Weights of a small mixture-of-experts language model, trained from scratch on English Wikipedia.
Size: 10 layers, vocabulary 16384, 52.4M parameters.
Experts: 128 experts in each of 9 layers, 64 GELU neurons an expert, 8 picks a token, a shared expert of 64 neurons.
Training: 538M tokens, 4108 steps.
Below are experts of layer 2 (counted from 0) of a mixture-of-experts language model. Rows are named router (the router's row for the expert), up (a neuron's input weights, with its number), down (a neuron's output weights, with its number) and show model dimensions 0-255. Each number is 128 + 24 x the weight over its row's rms, rounded and kept within 0 to 255.
After each expert's rows: "gets" lists some tokens that make up at least twice as much of what it gets as of all text. This comes from a sample of Wikipedia text that the model never trained on. Tokens count by the router's weight.

# expert 65
router [113 157 166 200 144 145 148 169 125 138 111 128 141 139 176 122 120 141 169  97 127 124 154 121 144 138 126 121 158 169  92 120 184 125  99 111 160 140 123 111 123 112 142 142 122 142 163  96 121 106 108 112 112 152 114 161 112  84 136 137 147 106  60 140 101 129 165 154 142 179 131 122 151 130 146 127 164 122 121 137 158 137 143 146 145 140 154 127 153 123 132 154 136 109 113 145 157 134 167 145 143 125 116 123  89 124 158 146 166 109 156 136 122 128 106 123 128 151 112 147 135 101 162 122 100 118 105 202  87 143 116 105 119 178 135 105 108 141 139 149 141 143 120 102 133  92  93 116 176 161 171 117 169 134 120 119 115 152  87  91 142 146 134  94 118  88 130 125 138 136 113 158  82 140 159 173 158 127 135 126 116 139 174 106 146 191 145 130 148 143 135  99 129 108 146  84 130 139 162 105  77 130 140 123 147 134  90  99 128 111 162 141 127 136 137 176 159 123 150 142 126 124 127 115 107 151 137 133  91 115 107 135 137 131 140 107 123  92 126 135 125 109 191 140 172 165 148 123 124  97 148 165 135 105 115 116]
up0 [132 148 136 181 121 120 113 113 146 159 101 135  74 178 101 166  91 160  88 134 119 119 147 102  81 112 126  92 151  81 137 116 151 161 138  91 102 174 134 131 134 184 111 111  95 132  85 125 127 163 113 126 126 125 129 123 126 128 130 157 123 127  85 140 101 142 159 132 110  89 124  96 162 111 108 127 131 109 153  97 134 110 151 118 121 135 144 126 130 110 130 161 170 117  98 131 159 122 121 117 139 123 140 115 149  98 158 180 109 118 128 109 135 118 104 130 118 141  91 110 135 119 109 148 142 134 140 135 126 123 148 105 121  98 134 100 137  95 103 120 122 133 177 111 130 149 137 104 107 124 129 103  76 114 135  77 103  92 164 166 172 153 151 133 140 105  90 124 135 138 141 151 123 156 143 138 131 166 130 136 140  88 112 134 134 141  99 115  89 119 149  89 112 132 114 139 186 119 139 161 149 132 148 145 163 113 127 146 140 148 139 140 130 120  57 139 142 152 145 145 113 125 151 121 167 139 185  74  89 135 138 134 137 108  81  82 111  94 150 152 119 112 159 115 141 179  78 107 137 113 130 173  90 121 127 123]
down0 [ 92 141 124 123 115 145 144 126 167 117 135 172 112 120 101 115 105 120 165 195 134 145 121 139  88 113 129 139 167 136 149 121 178 143 128  90 145 139 136 119 145 147 128 105 125  99 136 150 140 167 129  91 136  92 120 109 131 126 108 125 155 110 145 165  82 128 150 113 165 141 133 146 159 122 167 100 110 115 141 130 116 131 118 137 151 137 160 143 114 129 102 155 134 127 127 154 138 122  97 172  92 165 138 146 125 158 117 131 148  99 134 136 116 139 131 148 134 112 137  93 133 125 123 145 105 104 128 130 114 111  41  81  91 115 125 169  92 155 137 123  83  93 150 115 133 137 103 139 118 116 158 103 148 103 108 170 136 104  99 127 100 137  93 141 146  76 117  98 131 147 119 180 136 117 100 157 117 165 101 137  73 143 111 183 150 118 106  78 124 129 107 135 127 111 115 112 114 125 135  98  65 152 141 132 105 104 117 140 100 122 155 108 167 124 120  79 109 105 105 126  88 137 149  88 158 122 171 153  84 116  84 132 106 134 121 128 121 108 112 154 102 134 120 120 123 143 107 150  67 118  96 145 176 111 125 126]
gets: " served", " office", " played", " again", " worked", " used"

# expert 116
router [108 123 126  88  99 124 137 178 100 176 100 108 129 121 118  80 106 102 133 108 121 122 127 123 151 142 164 137  95 146 158 152 139 132 142 155 119 166 138 106 132 138 124 127 115 151 103 155 155 163 123 113 152 128 110 149 124  92 165 119 158 118 137 172 109 173 104 138 178 152 117 126 107  99 125 121 173 133 165 147 143 116 114 125 176  99 147 139 137 106 163 123 146 139 101  89 144 119 125 183 123 128 123 143 105 162 143 137  99 114 129  75 118 159 104 132 132 121 117 130 112  95 107 102 142 171  83 155 166 103 133 121 143 110 105 149  66 170  84 135  99  86  93 117 108 104 128 155 118 154 151  97 160 115 100 148 108 174 154 110 148 133  97 140 145  99 120 116 133 112 165 149  89 100 162 113 130  95 113 153 109 118 152 141 157 151 113  92 142 145 118 151 107 132 120  67 126 123 101 101 175 140 123 121 133 156 176 136 106 157 154 143 169 130 115 149 136 153 119 160 138 142 138 130 134 105 137 130 140  95 141 138 138 156 106 108 160 150 119 141 105 152 152 187 104 118 133 142 106  95 154 135 162 146 112 102]
up0 [100 141 118 107 123 125 144 111 134 126 141 100 177 108 111 155 128 144 140 161 116 115 121 127 143 141 135 138  85 135 125 119 123 172 146 131 125  87 129 152 114 116 118 118 135  74 111 136 133 102 122 181 116 134 125 111 122  80 146  99 121 130 113 116 135 168 164 149 123 170 110 103 122 137 138 153  96 146 125 118 125 137 116 121 135 106 127 126 139 101 126 102 105 131  98 143 174 105 146 136 118 155  98 128 127 146 148 181 104 143 131 137 102  99 171 168 113 114 129  91 137 119 174 143  87  74 156 106 127  97  85 148 148  80 161 170 120 181 126 116 183  93  93 104 152  90 146 131 155 175 125 124 168 153 109 165 140 128 121  95 134 129 116 121 137 130 135 117 113 141  74 157 104  94 122 176 125 152 124 117 104  93 121 106  99 193 144 114  86 156 101 152 102 105 140  86 208 126 134 150 116 127 119 137 130 123 123 130 123 109 137  96 149 124 131 136 125 135 160 151 152 117 148 152 134 128 136 168 107 143 160 140 166 113 100 145 142 139 132 124 133 104 157 174 138 147 171 150 111 110 156 165 133  94 121 106]
down0 [133 121 170 158 145 136 128  68 115 123 146  85  98 135  99 162 117  84 146 140 135 164 113 118 150 119 130 123 148 128 123 108 115 143 108 115 126 141 168 122 163 161 129  78 131 164 126 141 116 107 131 135 141 121 103 118 154 146 146 164 110 156  85 111 144  99 113 186 168 124 128 137 125 104 161 156 164 130 101 123 142 162 130 113 134  95 123 161 151 137 120 148 142 121 171 106  97 169 167 149 131 142 130 144 134 125 101 135 119 120 138 134 163 135 156 102 113 129 105 111  95 191 145 135 159 146 149 137 123  98 143 110 111 156 120 121 140 123 122 168 102 131 123 120 154 143 124 110 104 110 143 122 146 149 118 173  97  98 118 139 125 156 147 123 113 157 145 192 139 127 169  94 162 156 139 132 190 150 123 129 171 145  77 147 129 129 109 143 126 146 113  93 128  90 108 170 131 146 136 113  83 131 130 118 153 141  94 126 131 150 115 141  92  71 136 133  97 135 103  76 115 133 154 124 103 134 146 126  77 107 153 126 120  93 132 125 134 146 124 143 117 124 181 163 173 130 155 123 135 115 112  75 167 186  89 125]
gets: " for", " in", " on", " of", " County", "ley"

# expert 28
router [121 115 102  98 120 140 128  68 121 123 105 166  60 125 123 126 132 153 120  90 155 116 115 102 138 109 132 137 146 163 118 129 117 113 115  89 149 129 149 143  96  90 169 161 146 135 162 121 126 133 107 117 126 155 109 115 105 157 147 127 148 147 113 114 127 163 151 133  84 146 111 130 107 108 146 149 116 138 120 132 101 120 149 130 145 102 147 133 104 146 146 141 142  53 138 155 127 150 125 142 105 124  99 160 164 131 152 102 128 112 158 160 106 182 159 124 157 140 142 157 135 101 104 125 117 125 139 123  90 140 153  82 128 132 131 111  80 160 127 116 100 157  84 178 118 129 145 108 148 159 132 136  88 138 140  91 127 100 115  98 121 123 116 129 120  90 102 163  79 117 106 134 102 112 100 135 108 106 116 139 100 151 127 144 145 148 108 135 147 105 198 105  75 134 129  96 173 120 129 116 106 182 146 116 128 136 138 118 131 135 146  75 122  93 174 160  48 108 102 135 139  98 131  84 143 141 115 129 148  84 122 158 119 104 145 145  86 136 135 142 137 135 119 135 113 129 126 171 120 162 118 112 100 129 164 117]
up0 [123 115 120 149 122 153 140 135 144 127 123 125 117  90 144  94 159 149 167  79 133 132  81 110 190 112 161 116 149 139 111 148 106 126 158 104 126 122 135 174 140 212  89 136  56 111 133 152 137 136  96 120 100 129 137 159 149 152 158 125 160 134 138  90 101 125 155 156  95 115 143 143 130 148 159 144 141 106 141 133 131 145 147 132  88 159 128 179 126 104 164 149 133  98 118 142 155 139 129 110 126 125 117 143 150 124 163 151  77 172 117 157 154  87 126 123 136 120 144 175 141 138 108 103  88 127 150 154 107 137 104 160 126  97  97 118 114 115 123 147 118 153 140 120 133 154 132 137 115 104 118 160 114 140 158 148 116 121 140 142 101 162  93 169 122 156 131 133 177 173 153 146 124 123 126 112 139 131 152 147 116 159 158  87 157 130 107 131 138 179 147 106 133 103 129 158 135 166 132 113 103 130 101 114 117  93 136 161  86 191 131 149  70 146 102 117 137 134 100 129 132 107 131 103 130 112 145 123 124 157 100 104 153 109 126 137 132 144 116 166 126  80 105 115 139 137 133 103 174 162 119 171 134 104 110 131]
down0 [143  87 144 152 145 127 122 149 150 125  93 174 159  97 122  69 100 114 164 143 149 156 133 168 141 121 125  96 152 130 178 173 101 101 113 128  91 137 146 139 144 141 129 117 134 157 116 137 119  77 121 122 132 130 107 131 143  97  84  89 126 127 129 138  98 137 121 121 129 129 122 168 134 136  95 106 142  72 151 125 158 123 103 132 163 154 168 161 106 151 136  93 123 125 155 164 154  89 130 158 161 106 140 115 150 161 152 113 129 121 128 118 138 116  86 119 102 140 145  97 129 147 113 105 131 142 133 105 147 137 121 124 158 146 103  90 124  77 138 136 120 150 127 133 118 168 161  72 118 148 140 112 163 104 102 126 101 133 145 112  90  90 177 132 154 128 157  88 108 140 152 119 116 126 124 137 189 100 134 142 147 150 157 122 138 166 133 121 139 131 118 133 126 116 167 151 101 139 123 174 165  64 110 125 134 134 157 150 101 114 116 139 180 132 127 140 105 163 117 136 154 114 103 169 166 146 113 144 127 108 150  77 142 134 151 126 174 150  96 136 116  75  83 126 124  92  99 156 123 137 115 149 120 104 153 126]
gets: " American", " British", " English", " French", " German", " Russian"

# expert 18
router [166 148  87 120 151 115 121 122 162 138 181 157 158 148 106 134 113  82 110  91 123 112 113  97 128 100 135 118 108 104 161 141 103 160  90 163 151 126 140 142 119 133 123 148 116 144 111 164  88 186 127 146 112 136 161 124 108 157 132 166 148 169 135 149 151 121 147 151 142  94  95 109 107 153 150 165 121 105  99 133 115 172 182 134 102 122  92 146 109 124 173  89 139  93 112 173 156 102 139 130 148 125  89 146 136 173 143  89 143 161 124 117 166 155 178 112 110 130 108 149 170 113 124 129 165 114 131 181 114 132 154 122 147 107 124 139  94 117 127 130 144 136 148 134 123 104 104 107 157 127 124 142 170 141 116 133 139 112 109 138 107 150  90 125 113 127 143 133 119  69 172 169 129 121 166 159 140 108 115  99 137 154 164 111 132 148 147 154  91 119 179 169 101 131 152 130 127 125 119 155 167 159  93 123 127 116 172 114 127 107 108 170 170 125 133 135 135 111 145 116  88 127 146 114 109 117 130  75 129 143 144 156 164 129 151 158 112 153 100 131 125 146 109 170 128 143 105 131 104 128 112 128 104 119 136 103]
up0 [125 170 100 131 133 160 119 107 129 115 144  75 101 152 136 122 112 110  98 100  83 118 127  93 148 144 136 167 141 146 149 123 103 165 139 138 153 125 128 134 169 105 153 103  63  95 105  90  93 147  96 141  94 123 142 145 105 129 136 100 138 109 115 143 127 105 105 157 133 107 145 125 166 147 137 181 132 121 131  98 125 105 133  85 126 110 129 150 104 176 124  75 147 153 100  91 131 122 133 143 170 145 155 132 161 143 115 115 109 142 127 139 178 155 178 115 137 129 141 146 180 130 127 166 135  88 139 118 122 158 121 123  97  86 164 155 151 153 134 101 136 120 128 107 148 189  76 134 118 101 117 127  93 136 116 108 106 107 131 152 120 124 155 106 171 150 112 145 117  71  98 140 119 124 129 114 175 150 167 105 111 130 116 120 128 150 140 146  92 178 124 120 158 139  93 146 125 123 119 125 120 178 130 102 136 152 125 155 124 131  98 126 180 126 114 124 146 119 144 139 100 155 128 164 131 146 129 101 120 138 124  63 150 137 119 130 131 119 119 114  82  97 102 120  93 129 170 139 146 117 111 116 162 175 118 152]
down0 [154 123 103 117 127 101 101 117 142 104 101 108 128 149 175 165 178 157 140 140  92 161 118 163 114 122 110 134 125 132 111 101 189 114 119 121 117 120 133 124 135 123 159  90 117 126 155 123 144  94 125  88 124  80 129 130  90 188 130 119 161 138 130 115  88  98 147 108 116 137  86 106 134 158 114 147  96 151 102 164 101 115  92 122  97 145  89 116 147 102 143 171 129 113 116 137  39 128 132 135 103  64 107 134  90 131 169 148 157 137 151 121  99 114 131 132 141  94 149 168  83  95 159 152 124 150 146 104 127 109 141 148 126 133 135 112 125 133  88 158 126 114 101 123 146  57 115 122 149 158 149 122 164 150 134 116 160 114 129 138 154 160 132 177 122 131 105 132 138 168 146 145 163 153 127 131 121 105 148 115 118 105 153 131 142 122 141 125 153  82 132 168 142 108  97 109 102 144 134 126 151 127 137 149  95 169 139 118  99 118 138 121 102 121 113  93 111 123 142 141 112 175 126 123 154 120 136 111 127 133 101 174 171 114 114 142 166 161 142 153 133 137 133 115 162 122 112 128 145  92  98 112 143 117  83 108]
gets: " from", " to", " of", " in", " on", " o"

# expert 122
router [ 92 115 129  99 146 110 134 143 152 140 148 141 131 163 179 114 109 169 127  68 160 152 140 136 122 142 143  98 108 139 153 167 158 127 118  98 157 133 149 111 128 123 129  87 144 123 171 112 128 101  95 105 118 120 136 128  95 160 156 103 101 150 150 126 138 168 132 140 101  97 140 155 114 181  88 169 116 101 158 141 162 112 132 139 131 158 158 138 109 136 121 118 113 121  97 107  99 137 119 118 153 128 153 122 102 153 131 107 119 117 149 110  99 134 112 122 125 188 139 137 161 113 166 101 129 138 133 177 157 118  92 124 100 121 143 145 101 114 165 123 147 104 157 141 129 135 122 129 105 119 128 155 148 123 120 115 114 122 192 175  89 121 138 111 120  87 130 109 109 128 121 120  98 123 107 149 138 150 123 125  84 178 100 170 131 111 150  72 114 116  95 147 135 135 115 135 158 125 168 138 113 121 158 153  69 152 127 136 168 124 116 101  84 149  92 187 174 118 127 176 171  95 123 144 152 131 106 141 107 108 132 122 128  82 102 129 131 152  90 132 118 127 124 144 105 138 122 154 126 162 118 107 138 145  67 102]
up0 [107 104 145 125 149  92 183 154 150 122 154 145 168  60 158 136 114 139 155 114  93 147 146 101 119  99 127 120 103  93  67 128 168 137  48 149 152 126  92 127 138 110 127 111 158  97 109 107 116 121 135 102  85 121 185  96 122 109 143 105 135 153 143 130  97 114 129 149 135 115 101 133 132 136 164  52 101 109 129 126 136 130 112 141 154 136 140 101  68  96  89 116 109 124  99 140 120 110 124 172 147 119 138 128 137 121 149 156 100 115 144 126 135 119 129  81 104 104 119 125 154 100 130 160 136 131  98 101 126 136 127  93 130  95 107 147 105 155 132 105 171  77 147 122 139 127 114 142 142 132 119 127 144 122 143 157 124 117 143 139  92 138 147 141  93 184 124 125 129 117 168 150 150 173 134 112 141 146 113  95  89 102 149 131 129 115 125 135 103 135 112 114 139  99 120 140 100 121 157 171 131 111 141  87 126  97 134 131  86 109 100 100 130  93 173  75 145 102 110 128 123 127 139  82 106 121 151 136 149 147  91 134 140 117  90 156 142 118 147  81 130 100 109 109 139 148 155 144 120 107 135 105 107 123 142 155]
down0 [ 99  79 161 110 145 139 138 115 162  85 143 114  95 133 109  91 118 110 145 133 111 128 173 113 155 151 131 100 123 126 138  74 106 135 177 153 129 156 170  97 105 105 101  51 138 150 166 121 124 166 159 135 130 126 145 127 120 109 107 127 114 133 126 149 140  92 139 100 181 158 110 128  88 139 135 114 139 154 147 113 134 101 139 167 131 100 123 118 124 167  86 120 137  88 131 146 111 128 122 105 151 148 172 157 113 132 107 139  94 141 115 108 163 165  95 119 117 120 164 144 154 148 138  86 150 159 124 141 138 139 132 112 110  98 106  99 119 164 108 114  76 180 106 136  81 114 106 133 104 100  89 146 130 127 204 147 152 140 149 100 129 133 145 159 116 122 147 134 129 116  96 140 104 115 156 127  66 110 154 153 146  87  89 132 127 138 134 104 144 140 133  92 122 120 151 107 144 168 126 146 149 116 152 139 121  80  87 178 136 135 110 129 127 108 143 125  95 135 122 130 112 141 130 121 119 114 113 115  80 158 164 121  85 105 107 114 114 145 111 122 173  99 112 123 143 130 134 172 150 128 133 131 147 137 137 133]
gets: "0", " team", " School", " school", " club", " year"

# expert 103
router [108 130 102 131 115 128  94 115  94 147 160 111 141 153  97 149  94 113 116 121 108 125 159 146 127 125 135  79 100 162 107 146 100 160  86 145 146 110 116 152  97 130 127 117 149 122 108 163 125 205 103 113 100 149 135 125 119 138 113 162 172 144 124 151 122 127 109 120 121 118  89 127 148 134 136 115 126 106 113 126 128 159 206 130  75 114 108 111 104 111 164 113 155  80 133 122 106 118  90 160 109 117  97  92 107 160 130 125 155 146 132 104 118 164 108 119 153 148 127 160 158 119 123 125 157 115 127 179 133  82 100 110 143 143 174 129 131 116  94 130 128 101 131  98 124 141 108 115 170 126 111 150 146 203 148 141 123 133 130 167  99 157 104 116 121  98 157 130 124 112 168 135  91 172 127 149  90  97  97 117 153 131 151 130 124 119 138 137 125 128 127 171 112 119 158 100 137 104 129 120 182 154  84 103 159 141 117 160 108  96 130  82 174 138 142 100 146 122 185 125 136 157 101 123 116 138 131 144 101 137  94 168 171  99 163 101 128 161 101 125 133 143 131 155 145 120 102 132 123 118 137 151 122 128 132 106]
up0 [134 108 104 111 169 131 148 135 125 120 136 146 135 113 144 158 122 160 137 106 105 114 139 127 105  66 126 199 172 147 136  86 103  88 118 143 140 140 139 118 147 168 129 155 119 130 150 181 140 142 134 119 160 108 142 163 122 221 144 138 172  78 160 118  90 151 112 113 113  95 104  89 124 131 121 147  96  90 139 148 145 104 140  87 148 173 122 140 143 169 120 121 111 101 122 134 123 139  91 105 135 123 120 155 156 114 127 141 126 157 140 111 165 159 151 144 138 131 121 119 138 114 124  99 194 150 148 113 180 137 102 110 142  98 119 117 108 106 140 137 126 131 107 136 112 102 142 112 142  86 150 139 144 119 125 150 127  91 140 112 133  92  97 101 143 140 162 121 115 131 150 149  82 104 105  89 175 114 130 123 145 121 149 151  99 131 134  95  81 108 131 111 117 121 104 143 145 147 115 158 168 153  82 151  84 100 154 128 116 172 118 151 175 107 147  87 129 132 137 128  77  85 144  89 144 100 138 157 115 139 120 139 125 115 152 130 138 129  90 135 114 151 108 149 130 136  95 134 131 136 148 123 116 135 141 149]
down0 [123 117 103 119 188 153 154  93 144 142 160 170 116 114 128 120 153 133 149  88 142 152  80  96 121 160 146  90 134 151 105 117  93 160 133 118 136 109 123 133 166 155 134 113 137 109 177  94 130  83 120 160 147 141 123 129  93 148 141 144 109 148  97 122 127 143 166 119 108 114 123 112 115 131 113 119 174 121 125 179 121 144 123 119 143 185  89 168 142 107  82 158 108 181  83 116 133 113 146 148  93 166 155 105 179  95  95 109  94 141  95 119 166 113 139 141 116 173 124 129 127 117 117 164 116 144 147 143 123 123  57 143 145 125 135 159 141  95 106 117 132 125 135  98 157 136 137 148 142 147 147  93 102 124 128 141  85 118 116 123 111 103 122 126 120 140 138 141 128 119 139  76 125 142 129 119 163 137 164 172 112 131 131  78 126 168 101 105  90 169 118 170 139 145 154 111 105 113 150 145 126 124 155 109 142 133 112 127 135 145 114 130 132 123 145 130 152 150 110 158 150 141 165 106 140 119 126 115 132  94  90 163 130 103 135 174 135 122 137 148 101 137 139 150 113 190  90 124  77 114 126 170 118 130 154 144]
gets: " and", " for", " by", " to", " as", " that"

# expert 105
router [128 162 100 143 125 140 155  89 118 128 153 164 115 117 115 106  95 148 154  86 164 123 126 107 163  94 154  92 120  87 134 160 146 122 108 131 123 157 113 137 144 134 100 156 139 118  86  89 127 147 123 156  97 109 129 178  89 157 134 127 125 159 166  94 145 118  91 109 107 131 139 125 153 177  56 159 110 119 120 151 101 129 103 105 136 107 100 138 140  93 108 132  94  80 126 129 161 111  88 109 147 116 101 127 129 159 135 124 155 130 161 152 124  91 140 153 172 174 126 149 186 148 164 143 160 117 137 176 153 109 120 140 118 103 150 122 136 147 125  97 111 115  88 174 186 165  90 115  95 137 125 113 123 114 131 130 114 128 155  97  91 130 117 124 101 135 141 131 114 166 140 152 137  98 129 120 159 114 140 129 118 155 113 146 139 126 107  94 156  91 114  98 154 111 120 119  98 149  93  97 153 116 128 133 117 136 118  99  97 125 153  86 121 141 110 150 118 170 130 146 100 103 106  97 133 147 154 104 127 122 132 155 139 108  98  88 109  86 113 155 128 131 127 134 137 166 169 151 122 135  93 101 130 129 168 107]
up0 [128 113 105 156 139 137 109 124 103 103 120 132 205 100  90  90 138 158  99 108 113 124 133 116 137 144 148 142 149 162 113 138 108  99 145 157 200 159  97  94 175 116 147 136 159 152 147 100 108 158 165 113 114 145 134  78 177  97 171 136  70 132 121 176 113 166  87 100 108 123 111 177 136 111 111 112 130 131 147 138 154 110 136 159  99 129 115 122  79 116 139  92 106 116  95 131 110 120 152 155 200 119 140  97 146 105 109 135 100 130 168 152 118 146 116 153 156 106 128 152 143 140 114 130 117 132 112 125 175  99  94 118 112 140 138 126 133 154 149 158 135 126 103 106  90  99 130 118 109 158 172 133 153 107 137 115 108 137 127  97 142 146  97 129 153  97 143 180  94 129  92 132 134 115 139 112 117 107 147 135  87 132  92 128 122 122 119 146 128 137 122 109  94  69  82 138 128 150 142 126 124 107 127 153 104  98 134 157 176 128 134 139 140 103 117 119 122 149 133  88 147 124 150 130 150 124 114 138 159 112 139 120  97 116 131 151 123 145 132 131 148 156  81  76 166 123 122 139 102 104 115 105 123 117 112 134]
down0 [130 144 109 126 144 148  88 112 161 120 115 113 137 138 112 148 132 117 133  72 153 144 132 137 122 129 110 147  74 117 131 119 126 170 138 170 148 130 127 134 172 120 152 113 141 156 141 160  89  84 107 133 105 145 147  94 117 137 177  97 156 158 134 133 140 114 135 152 103 140 173 150 150 118  92 123 117  90 137 166 112 104 116 124 124 120 179 128 127 141 142  89 132 147 158 113 134 130  72 109 131 120 111 101 138  97 154 115 125 110 122 100 123 148 140 122 152 130 147 148 169 130 117 127 140 122 123 104 161 126 134 172 145  99 143  85 150  92 150 144 125 159 141 124 129 144 176 121 130 173 129 126 104 110 120 159 143 115 161 123  83 125  75 124 131 107 198 150 119 163 105 113 163 107 123 121 112 142 138 159 123 124 152 128 146  97 151 138 121 120 143 141 147 164  98 166 153 139  95 105 117 136 142 177 110 102 182 120 132 140 114 174 179 159 116 127 170 126 145 155 102  87  96 151 189 120 143 162 156 124  82 139 133 112 159 118 133 110 141  87  91 141 132  94 124 120  93 125 145 127 128 177  97  94 138  99]
gets: "9", "8", "7", "6", " COVID", " ago"

# expert 37
router [169 148 164 109  86 145 164 128 165 150 120 143 125 160 154 115 134 141 144 107  57 148 174  95 126 137 135  88 168 145 109 110 122 169  77 130 114 141 148 123 128 152 120  85 123  77  90  95 134 108  86 124 121 127 145  89 129 103 114 125  91 152 158 110 123 121 152 147 149 128 143 147  85 121 135 138 140 121 129  90  68  86 142 121 136 160 104 116 138 131 106 145 129 124 132  97 114  95 147 154 140 137 130 116 149 135 165 154 160  78  97 143 144 130 105 106  99 127  73 168 163 115 142 100 146 147 135 115 105 122 149 113 109 117 128 156 160 149 112 162 121 149 121 143 120 114 132 176  96  81 132 153 133 162 123 101 116 156 142 112 133 112 127 106 153 159 163 130 146 148  99 125 116 152 129 159 121 157 153 124 130 148  96 140 137 167 148 168  91 113 135 115 155 120 144 153 125 107 110 156 137 163 132 147 127  87 138  87 111 126 172  75 109 111 101 132 140 121 121 129 116 136 130 125 115 129 179 128 125 100 133 119 134 106  97 176 143  94 126 173 147 177 121 143 128 172 149 166 127  96 103 127 101 119 136 123]
up0 [138 101 153 122 116 131 126 144 132 117  95 132 155 112  94 177 136 147 136  88  88 155 128 175 136 134 119 106 161 134 137 130 143  95 127 103 104 122 136 116 105 123 147 112 113 161 139 118 112 102 119 146 121 159 150  65 145 131 107 144 144  90  81 166 156 128 125  95 132 142  92  77 134 113 119 141 161 186  98 112 171 128 119 140 136 156 149 154 151 124 153 125 125  94 136 172 147 103 137 140 124 154 100 164 126 121  93  89 127 131  95 139 104 150 113 149 143 161  62 107 146 132 158 161 124 115 134 144  85 126 121 139 133 140 124 120 108 114 127 179 102  99 128 155 134 127 106 131 119 161 114 132 141 117 151 183 194 117 139 147 106  84 135 126  98 138 130  96 122 122 111 113 135 147 136 115 129 135 152  68 179 122 117 158 156 138  70  94 110 112 134  52 101 156 111  99 122  96 117 162 114 136 144 149 108 187  95 121 129 122 133 144 148 140 130 132 115 130 157 115 118 139 136 139 138  96 153 122 122 129 182 115 110 106 107  81 147 149 136 158  98 133 149 137 123 141 172 139 134 157 127 127 128  96 119 153]
down0 [123 163 144 133 162 145 153 128 130 141 130 132 123 124  82 125 129 152 142  99 156 117 124 117 110 160 176 135 139 127 142 100 134  69 138 132 151 124 174 104 114 111 145  89 134 125  67  55 115  90 171 114 119 128 145 132  97 138 103  92 151 109 115 122 155 104 123 145 145 193 152 144 130 142 121 137 120 140 118 137 173 144 117 151 126 129 141 157 108  74 145 107 165  73 140 108 110 125 149 115 123 158 143 109 163 134 147 114  87 160  87 140 114 149  97  83 101 142 136  96 135 110 116 139 136  95 156  91 128 186 113 119 146 145 165 121 140 122 137 164 187 118 122  72 118 132 160 155 143 135 138 148 149 136  91 168  92 107 114  87 138  95 113 133 104 102  97 107 125 150 152 155 170  94 128 149 126 123 148 129 169 151 166 117 142 145 105 119 109 136 156 108 155 164 152 125  97 169 179 130 124 139 112 135 133 115  93 148 166 118 148 129 123 105 127 148 124 120 131 137 131 150 137 115 121 139 109 115 133 113 120 161  92 142  93 147 140 109 149 148 141 171 159 101 125 136 116 157 169 127 109 144 101 132 139 145]
gets: " was", " were", " had", " has", " have", " made"

# expert 113
router [131 135 183 125 108 175 122 145  93 169 134 115  74 151  99 163 100 111 135 113 150 174 132 100 125 138 125 123 138  99 127 130  83 135 121  99 118 156 138 106 145 151  97 130 162 153  90 126 132 146 108 112 149 120 119 163 135 116 185 121 141 140 119 177 133 154 162 134 152 155  86 117  87 121 136 149 144 160 153 144 115 157 113 128 131  94 137 129 111 116 142  82 152 135 145 127 120 147 144 154 113 135 108 139 116 128 127 149 129 132 105  81 165 142 132 109 147 137  98 117 117 135 152 120 113 118 158 111 108 131 160 154 120 142  75 186 111 146 132 128  97 134 134 125 122 115 110 157 111  99 134 152 139  91 172 134 110 106 111 116 117 112  89 114 105 127 153 109 103 150 172  96 149 137 153 104 180  95  70 141 124 128 163 134 116 151 131 119 145 181 129 125  96 141 111 122 130 166 145 102 157 138 112 118  80 106 119 138 144 149 141 143 166 142  98 169 109 192 132 133 120 101 142 130  82  90 102 110 114 108 137 180 118 164 119 138 112  83 104 143 119 128 157 165  97 131  81 161 133 109  92 109 110 160 136 140]
up0 [159 138  91 134 114 167 127 126 149 112 118  79 102 135 123 147 105 111 106 137 129 143  92 133 116 183 170 115 116 119 131 125  78 116 120 134 121  95 140 151  97 156 129 124 102 156 110 158 146 127 131 142  90 135 151 173 123 116  89 155 129 110 104 129 122 103 123  95 132 115 132 144 142 171  95 114 109  69 144 143 154 114 158  91  82 123 129 122 163 134 116 130 127 144  87 132 116 173 140 127 160 120 119 129 131 105  66 123  99 126 113 120 117  99 156 102 127  79 160 132 112 102 111 184 121 123 150 119 116 133 122 117  79  86 122  90  86 142 152 117 125 126 131 119 143 165  68 146 143  83 130 130 122 128 146 123 124 129 126 118 100 134  99 142 122 142 172 144  76 124 117 121 154 129 156 111 139 149  90 144  93 125 130 131 129 112 137 122 113 158 104 134 133 177 175 136 177 132 148 116 133 123 109 108  97 107 139 190 105 144 127 167 154 145 132  96 140 124 123 154 125 150 115 158 154 117 150  67 140 120  75 123 118 135  99  88 113 155 136  84 150 130 115 164 132 119 141 129 119  86 106 188 145 119 143 160]
down0 [126 174 108 145 151 104 167 133 168 136 138 140 101 134 138  90 155 135 122 114 154 137 115 135 119 152 109 146 166 168 168 130 123 135  98 125 119 155  84 122 192  94 100 126 153 110 152 111 131 135 134 107 130 168  95 130 128  94 153 143 128 124 130 120 128 102 129 138 124 133  67 101  70 132 156  90 106 158 148  81 139 112  91 145 132 132 135 123 145 103 155 129 110 111 137 152  95 125 127 151 126 121 151 124 166  85 162 124 155 140 128 118 133 178 107 134 119 147 120 151 107 106 154  74 119 137 129 164 140 111 108 119 124 156 121 115 132  59 125 145 166 124  80 117 168 120 159 131 122 149 126  92 103 114 140 168 149 144 135 122 151 149  77 104 107 119 128 177 129 124 167 130  82 152 122 169 103 115 133 102 136 121 103 127 124 178 143 131  95  87  99 137 127 124 121  98 118  98 122 105 127 134 147  77 126  73 145 108 124 140 113 132 137 171 151 104 109 123 132 154 118 140 125 115 170 135 125 108 127 164 145  92 129 120  83 112 140 178 133 153  62 111 157 116 143 142 129 122 142 156 107  91 137 153 148 151]
gets: " of", "f", " during", " in", " f", " by"